Below are experts of layer 2 (counted from 0) of a mixture-of-experts language model. Rows are named router (the router's row for the expert), gate (a neuron's input weights, with its number), up (a neuron's input weights, with its number) and show model dimensions 448-511. Each number is 128 + 24 x the weight over its row's rms, rounded and kept within 0 to 255.
After each expert's rows: "gets" lists some tokens that make up at least twice as much of what it gets as of all text. This comes from a sample of Wikipedia text that the model never trained on. Tokens count by the router's weight.

# expert 13
router [ 81 141 124  85 129 133 137  98 129 158 126 114 129 110 173 113 115 146 155 145 161 136 169 117 149  79  51 135 121 117 113  91 103 196 136 159 114 150 167 127 147 145 160 138  80 113 149 115 135 141 133 118  93 118 132 140 183 130 135 168 156 181 133 185]
gate0 [126 196 155  75 104 101 120  97 146 125 102 137 127 115 124 152 149  80 123 146  88 167 132 119 134 130 120 156 155 138 139 132 142 103 121 139 141 123 118 137  82 127  99 119 110 131 132 137 116 133 168 126  96  90 117 125 131 168 115 126 111 156 132  95]
up0 [107 147 147 116 171 124 144  85 110 148 130 116 159 131 158 136 129 154 112 143 157 114 110 116 128 112 154 120 119 134 162 150 105 125 118 135 139 149 139 130  96 140 177 163 188 128  98 179 146 178 127 119 135 118 142 182  73 115 157 124 154 124 133 124]
gets: "ed", "ing", "2", " ", " | ", "C"

# expert 15
router [ 94 148 118  79 131 134 130  94 126 159 122 120 124 109 173 127 121 150 149 135 164 132 175 122 150  78  61 141 121 123 122  87 107 201 141 156 117 148 160 136 139 137 165 142  93 123 150 114 141 143 134 119 101 108 143 145 177 125 131 167 154 185 132 193]
gate0 [126 120 117 163 140 142 147  95 136 109 142 173 128 137  99 127  95 141 137 111  90 107 104 122 105 136 121 121 190  92  60 114 158 115 154 142 138  89 119 118 104 155 132 149 176 118 142 103 100 145 151 110 107  71 116 117 148 140 119 107 174 138 124 177]
up0 [151 181 121 113 147 135 132 150 144  70 109 111  97 127  80 127 131 132 126 108 142 154 142 111 128 133 137 120  93 165 119 105 148 105 158 167 133 121 110 117 169 117 119 100  25  80 131 141 115 160 109 119 125 103 149 166 139 125 129 118 130 149 121  80]
gets: "4", "3", "6", " of", "i", "7"

# expert 19
router [ 99 137 130  83 124 128 143 115 144 178 145 136 131  89 149 130 130 149 166 139 196 161 151 128 164  88  64 130 119 114 116 102 121 176 127 168 135 151 135 142 119 157 121 118  75 130 140 123 141 157 117 129 124 133 131 136 189 118 134 165 138 156 145 183]
gate0 [148 113 115 151 141 162 154 128 145 137 149 141 122 135 158 147 136  89 125 167 120 118 140 166 162 101 124 107 181 163 118 123 100 113 160 149 132 114  83 120 168 143 126 119 123  96 125 147 138 135 111 122 130 124  92 161 128 101 134 125  89  89 120 160]
up0 [141 106 187 115 135 159 127 119 162 122 173 130 102 146 147 168 135 156 168  97 130  71 119 140 109 129 131 167 147 153 126 165 140 118 121 114 125 134 145 111 145 147 121 142 132 109 142 158  98 140 112 142 165 166 100 143  71 109 153 128 125 131  90 146]
gets: ".", " and", ";", ", and", " that", " as"

# expert 27
router [ 90 112 154 158 114 145 113 152 138 110  94  85 131 135 120 106 103 127 137 164  98  90 132 103 135 137 100  82 103 152 136 121  93 156 127 123 140 115  80 118 120 177  93 129 141 119 155 145 137 129 115 138 112 153  73 139 138 132 129 143  85 105 114 136]
gate0 [122 164  94 168  77 145 184 129 113 148 124 131  74 125 110 163 129 142 125 110 138 109 116 148  95 127 128 132 125 113 156 107 175 101 165  74 130 150 114 155  95 183 118 158 182 150 120  99 135 113 184 116 133 122 113 121 112 176 121 129 158 101 128 138]
up0 [100 133  96 134 114 146 152 119 130 152 123 141  81 106 105 178 141 157 142 122 162 114 133 128 121 126 127 113 144 114 152 127 154 126 139 120 125 153 103 170 103 135 157 139 124 155 141  75 107 146 170 154 132  86  97 138 154 160 162 159 148 123 114 116]
gets: "\n", "1", "\n\n", "005", "009", "999"

# expert 6
router [105 148  82 168 120 138 129 111 146  85 132 155 112  91 166 152 127 139 132 110 166 113 151 142 108  76  89 116 115 115 154  94 132 184 130 106 138 130 132 119 126 112 170 136  88 120 141 147 109 124 118 117  87 123 143 130 156 170 138 182 158 143 124 175]
gate0 [111 125 104 141 154 148 135 150 126 135 193 192 145 102 164 153 135 122 170 137 145 101 123 112 103 109 130 132  92 144 130 123 140 109 116 138 179  96  98 104 105 172 117 121 116  83 145 168 111 152 146 141 122  99 122 125 147 114 132 134 105  84  56 133]
up0 [124 108  74  97 106 116 125 127 145 138 118 132 100 139 157 129  81 120  99 111 120 117 151 105 130  92 133 135  88 102 141 171 164  80 173 137 126  86  94 111 111 146 133 158 140 110 124 141 115 122 149  92 108 113 119 132 154  97 142 110 136 118 146 122]
gets: "-", "|", "=", " by", "- ", " ("

# expert 0
router [ 81 160 144  84 110 164 144 110 106 179 171 122  91 136 134 109 129 107 151 134 136 170 124 130 131  94 100 161 135 140  92 105 154 145 143 215 116 144 172 120  95 119 146 125 107 115 157 134 139 138 153 104  89 133 198 113 154 116 137 158 130 161 134 147]
gate0 [147  90 178 116  96 103 141 141 125 137 125 132 124 128 111 151 159 156 169 127  99 114 144 172 121 139 139 153 139 193 177  82 142 138 169 117 120 131 115 120 169 116 138 103 173 116 110 105 117 118  83 116 107 138 154 156 139 149 126 156 143 130 134 172]
up0 [130 112 125  92 151  96 140 148 143  80 139  75 129 134 108 166 129 162 154 136 137 124 155 178 119 135 113 171 153 151 151 121 139 134 150 107  90 138 141 139 148 139 113 157 134 105 147 130 155 102 120 109 122 163 111 141 137 134 117 115 144 129 121 118]
gets: "\n\n", "–", ":", "\n", "-", "ain"

# expert 2
router [ 86 145 116  85 129 133 137  99 129 157 124 113 129 114 184 113 116 154 152 138 173 136 177 118 140  77  52 139 124 119 118  94 109 192 133 160 116 155 160 129 145 140 164 134  82 123 155 112 141 146 130 127 102 113 139 147 188 133 133 172 156 180 136 193]
gate0 [102 151 111  82 106 167 105 125  94 164 110 120 149 111 120 146 140 128 141 131 111 125 143 125 103 152 100 137 138 126 139 132 123  83 178 124 196 155 105 120 144 128 119 144 111 147  88 139 114 140 127 129 126 120 140 159 131  85 161 153 103 146  93 118]
up0 [138  86 191 186 112  93 124 134 159  62 111 141 107 146 136 125  90  97 118 124 128 132 104  88 145 114 114 105 131 138 108 155 118 144  81 138  92 111 166 101 133 103 104 141 179 126 133 105 173 147 101 149 138 163 115 105 147 134  71 109  92 116 136 116]
gets: " |", " and", " |  |", ",", " of", " G"

# expert 17
router [ 82 153 116  80 125 122 133 104 142 155 122 123 125 116 184 112 115 146 151 138 170 140 175 124 137  80  52 137 116 123 122  89 102 192 131 164 114 152 164 142 139 146 164 139  82 123 151 120 141 128 132 118 101 114 145 144 187 125 121 166 155 178 127 183]
gate0 [147 151 144 140 127 160 116 105  89 158 140 141 130 163 157  93 170 147 125 142 125 120 119 152 112 147 134 125 171 165 189 138 146 134 100 137 114 111 129 102 155 151 132 131 125 122 158 109 161 117 121  88 133 123  94 135  56 153 126 131 141 117 117 134]
up0 [114 108 147 144 148 113 130 108  89 160 137 117  93 153 149  94 119 159 126 149 151 101 156 133 142 105 172 113 103 121 139 128 144 153  86 140  99 135 123 153 114 128 113 136 155 109 145 163 145 139 118 165 102 132  91 102 133 128 116 156 104 167 100 136]
gets: ", ", " in ", "- ", " ", ", a", " of "

# expert 29
router [ 87 154 122  85 126 135 138  96 129 155 127 116 136 117 169 129 120 151 139 145 168 135 173 115 144  76  49 140 115 114 115  88 111 193 132 164 118 145 158 133 143 139 160 133  86 121 157 114 140 134 128 123 104 108 135 138 188 132 131 167 160 181 138 190]
gate0 [133 154 149 116 124 118  81 125 119 130 116 111 156 102 130 105 106 126 131 148 142 158 121 139 111 120 149 116 148 147 129 117 127 113 119 112  70 143 126  94 146 122  86 121 116  95 131 137  92 131 162 138 131 174 136 116 134 152 124 131 106 108 111 132]
up0 [111 159 120 136 109  89 105 135 131  94 127 124 132 127 139 154  94 159 127 109 153 119 165 143 111 131  99 147 134 147 130 130  83 128 124 162  93 148  98 108  95 100 126 172 122 130 131 121  60 130 132 155 157 139 103 104 152  99 150 160 128 161 128 135]
gets: ",", " |", ", the", " of", "-", "s,"

# expert 8
router [ 83 151 115  84 128 136 138  97 127 161 130 122 129 111 176 114 119 142 148 143 168 136 179 115 146  76  52 144 121 123 118  89 109 187 131 162 113 147 162 135 144 137 163 132  89 122 152 117 143 141 129 128  98 120 134 140 188 133 130 168 153 185 134 184]
gate0 [121 146 101 116 154 144 119 121 132 128 122 103  95 142 139 117 114 117  95  60 140 169 142 142 139 103 157 139 150 151 104 179 208 131 152 146  99  90 124 153 162 114 123 119 178 142 108  92 134 168  98 109 128 151  87 128 147 130 123 121 129  99  76 116]
up0 [118 124 140 148 153 110 128 143 145 117 189 132 143 143 105 124 142 117 139 112  88 128 141  88 103 108 119 183 122 101 129 124 167  92 166 135 131 131 115 167  99 129  98 100  89 116 118 134 115 137 136 125 106 124 168 104 113 141 149 125 107 138 137 154]
gets: ")", "3", "),", "| ", "23", "17"

# expert 18
router [ 87 149 118 111 122 132 131 109 142 160 124 127 138 116 149 115 125 159 152 129 179 121 170 114 155  99  57 141 135 120 119  94 111 188 145 163 117 141 155 130 141 130 146 149  89 110 154 132 160 142 119 121 110  97 131 115 188 129 134 161 151 176 143 184]
gate0 [105 122 106 107 123 177 173 134  90 129 130 111 111 150 150 183 135 107 109 120 135 167 118 148 138 101 139 137 102 117 105 102 126 146 172 134 115 185 110 119 165 141 120 122 150 119  73 131 123 120 121 120 147 129  86 139 139 118 133 161 115 165 171 116]
up0 [117  77 109 158 114 109  97 138 152 124  89  91 157 153 146 203 114 105 128 136  91 159 104 128 116 145 149 132 156 121 155 118 129 141 165 161  88 132 124 131 168 131 154 113 124  82  68 110  90 154 112 142 102 128  83 128 167 103 111  91 168 122 174 110]
gets: "a", "e", "al", "ic", "er", "el"

# expert 26
router [ 83 148 113  83 129 139 134  95 130 148 121 115 135 116 178 118 114 151 149 139 167 132 170 116 148  80  54 143 124 122 124  93 108 199 133 158 115 142 163 138 137 142 164 136  82 121 153 113 145 145 126 117 103 109 141 143 184 128 135 168 155 179 131 188]
gate0 [114 121 130 140  96 131  86 130 126 155 121 151 128 119 117 130 151 100 138 108  92 125 130 103 134  99 134 133 114 157 144 131  98 180 111 114 131 108 112 129 106 126  91 150 102 172  98 108 108  94 142 121 128 131 130 135 140  81 139  88 134  96 139 103]
up0 [117 128 152  56  87 126 186 166 141  97 165 124 101 161 109 132 124 122 119 130 151 128 117 172 118 122 158 128 120 147 132 126 190 101 102  86 107 132 120 142 157 107 166 122 139  78 134 139 144 143  96 179 136 115 122  91 159 137 136 143 110 152 126 101]
gets: "0", "7", " a", " | ", "9", "2"

# expert 16
router [137 153 115 126 117 121 124  80 125 188 125  84 108 112 164 108 137 110 109 138 137 115 199 137 144 109  90 168 133 107 100 128 141 188 114 167 126 165 150 122 138 129 150 124  88 112 143  89 146 175 131 122 141 144 160 107 175 118 104 151 172 164 136 201]
gate0 [135 136 137 136 144 183 111 110 129 178 147 118  97 104 120 136 125  58 112 103 137 107 118 125 108 153 143 107 135 136 116 127 151 142 173 137 128 130 150 147  91 118 141 135 132 134 138 111 194 119 120 116  79 115 168 158 137 147 108  93 133 125 137 105]
up0 [117 113 118 148 115 134 127 151 114 101 124  99 149  99  69 126  92  85 138 188 145 122 153 142 152 167 100  81 134 140 107 115 157  85 129 101 182 119 106 153 119 125 157 104 165  92 128 142 114 163 151  80 145 143 119 106 116 129 158 132 125 125 113 125]
gets: " | ", "; ", " (", ") | ", " |  | ", ": "

# expert 14
router [ 81 143 140  68 129 135 143 120 118 158 137 106 110 129 142 132 138 134 158 129 169 140 171 106 151 109  81 106 123 125 130  98 101 168 149 161 122 169 140 127 122 120 161 115  77 128 165 112 123 134  84 131 111 105 157 154 178 103 128 155 129 145 148 158]
gate0 [100 167 135 118 108 133 135 159 135 152 137 116 114 126 125 125 115 113 100 130  94  80 121 159 101 143 140  84 133 119 116 113 114 106 139 104  78 108 119 117  91 130  81 118 127  85  82 129  78  79 121  89 130 118 118 147 109 131 111 176 132 131 112 100]
up0 [155 103 126 145 171 129  99 140 138 111 176 118 131 120 113 152 105  80 124  78 153 138 160  88 121 122 102 129 129 117 135 151 186 145 152 133 150 114 143 147 138 142 174 113 149 130 113 111 183 132 147 180 132 119 184 143 114 136 142 112 116 121 143 136]
gets: "2", "u", " M", "h", "ong", "R"

# expert 9
router [ 92 150 116  97 131 135 127  95 137 151 130 106 133 113 167 114 117 151 148 134 170 131 172 118 144  84  61 140 115 118 111  97 113 176 136 157 118 140 160 135 149 134 170 142  87 118 154 107 137 131 134 123  92 109 145 131 199 125 131 172 158 178 134 189]
gate0 [147 171  91 113 150 134 163 152 116 116 127  86 120  98 112 114 113 113 184 115 119 128 152 145 118 151 154 118 130  97 120 147 144 145  90 113 118 144 145  78 134 154 139 110 147 135  87  89 128 159 135 135 120 100 134 154 117 105 105 139 110 144  98 118]
up0 [159 139  96 139 173 164 118 152 149 176 167  69 124 163 120 140 130 142 123 133 131 111 167 132 148 156 146 115 177 115 116 132 119 129 165 151 153 113 112 100 119 156 124  97 114 150 107 132 112 146 129 132 124 125 123 143 174 141 155 117  94 149 124 138]
gets: " ", "6", "5", "et", "11", " ("

# expert 21
router [ 70 144 117  68 130 134 133 100 136 162 108 116 124 114 166 131 125 149 140 150 163 131 178 118 144  94  49 155 105 123 124 106 120 177 130 155 135 141 165 130 137 138 147 140  65 129 154 126 165 133 111 125  99 118 128 144 186 135 132 161 150 204 136 209]
gate0 [ 94 162 138 156 121  99 114 119 102 117 120 141 146 131 123 116  90  87 158 105 132  99  94  79 125 110 148  87 152 110 134 153 132 143  73 141 108 132 104  94 133 101 131 137  92 134 124 132 155 136 147 141 119 107 126 145 133 134  97 108 125 137 109 136]
up0 [156 156 141 138 163 148 120 185  75 104 142 173 139 128 108 112 126 138  90  83 137 133 142 108 104 157 149 147 121 153 130 129 105 148 115 145 134  90 110 101 130 178 203 155 102  83 102  94 177 150 150 117 145 130 136 162 119 150 165 120 147 143 131 154]
gets: " the", " of the", " The", "'s", " in the", ", the"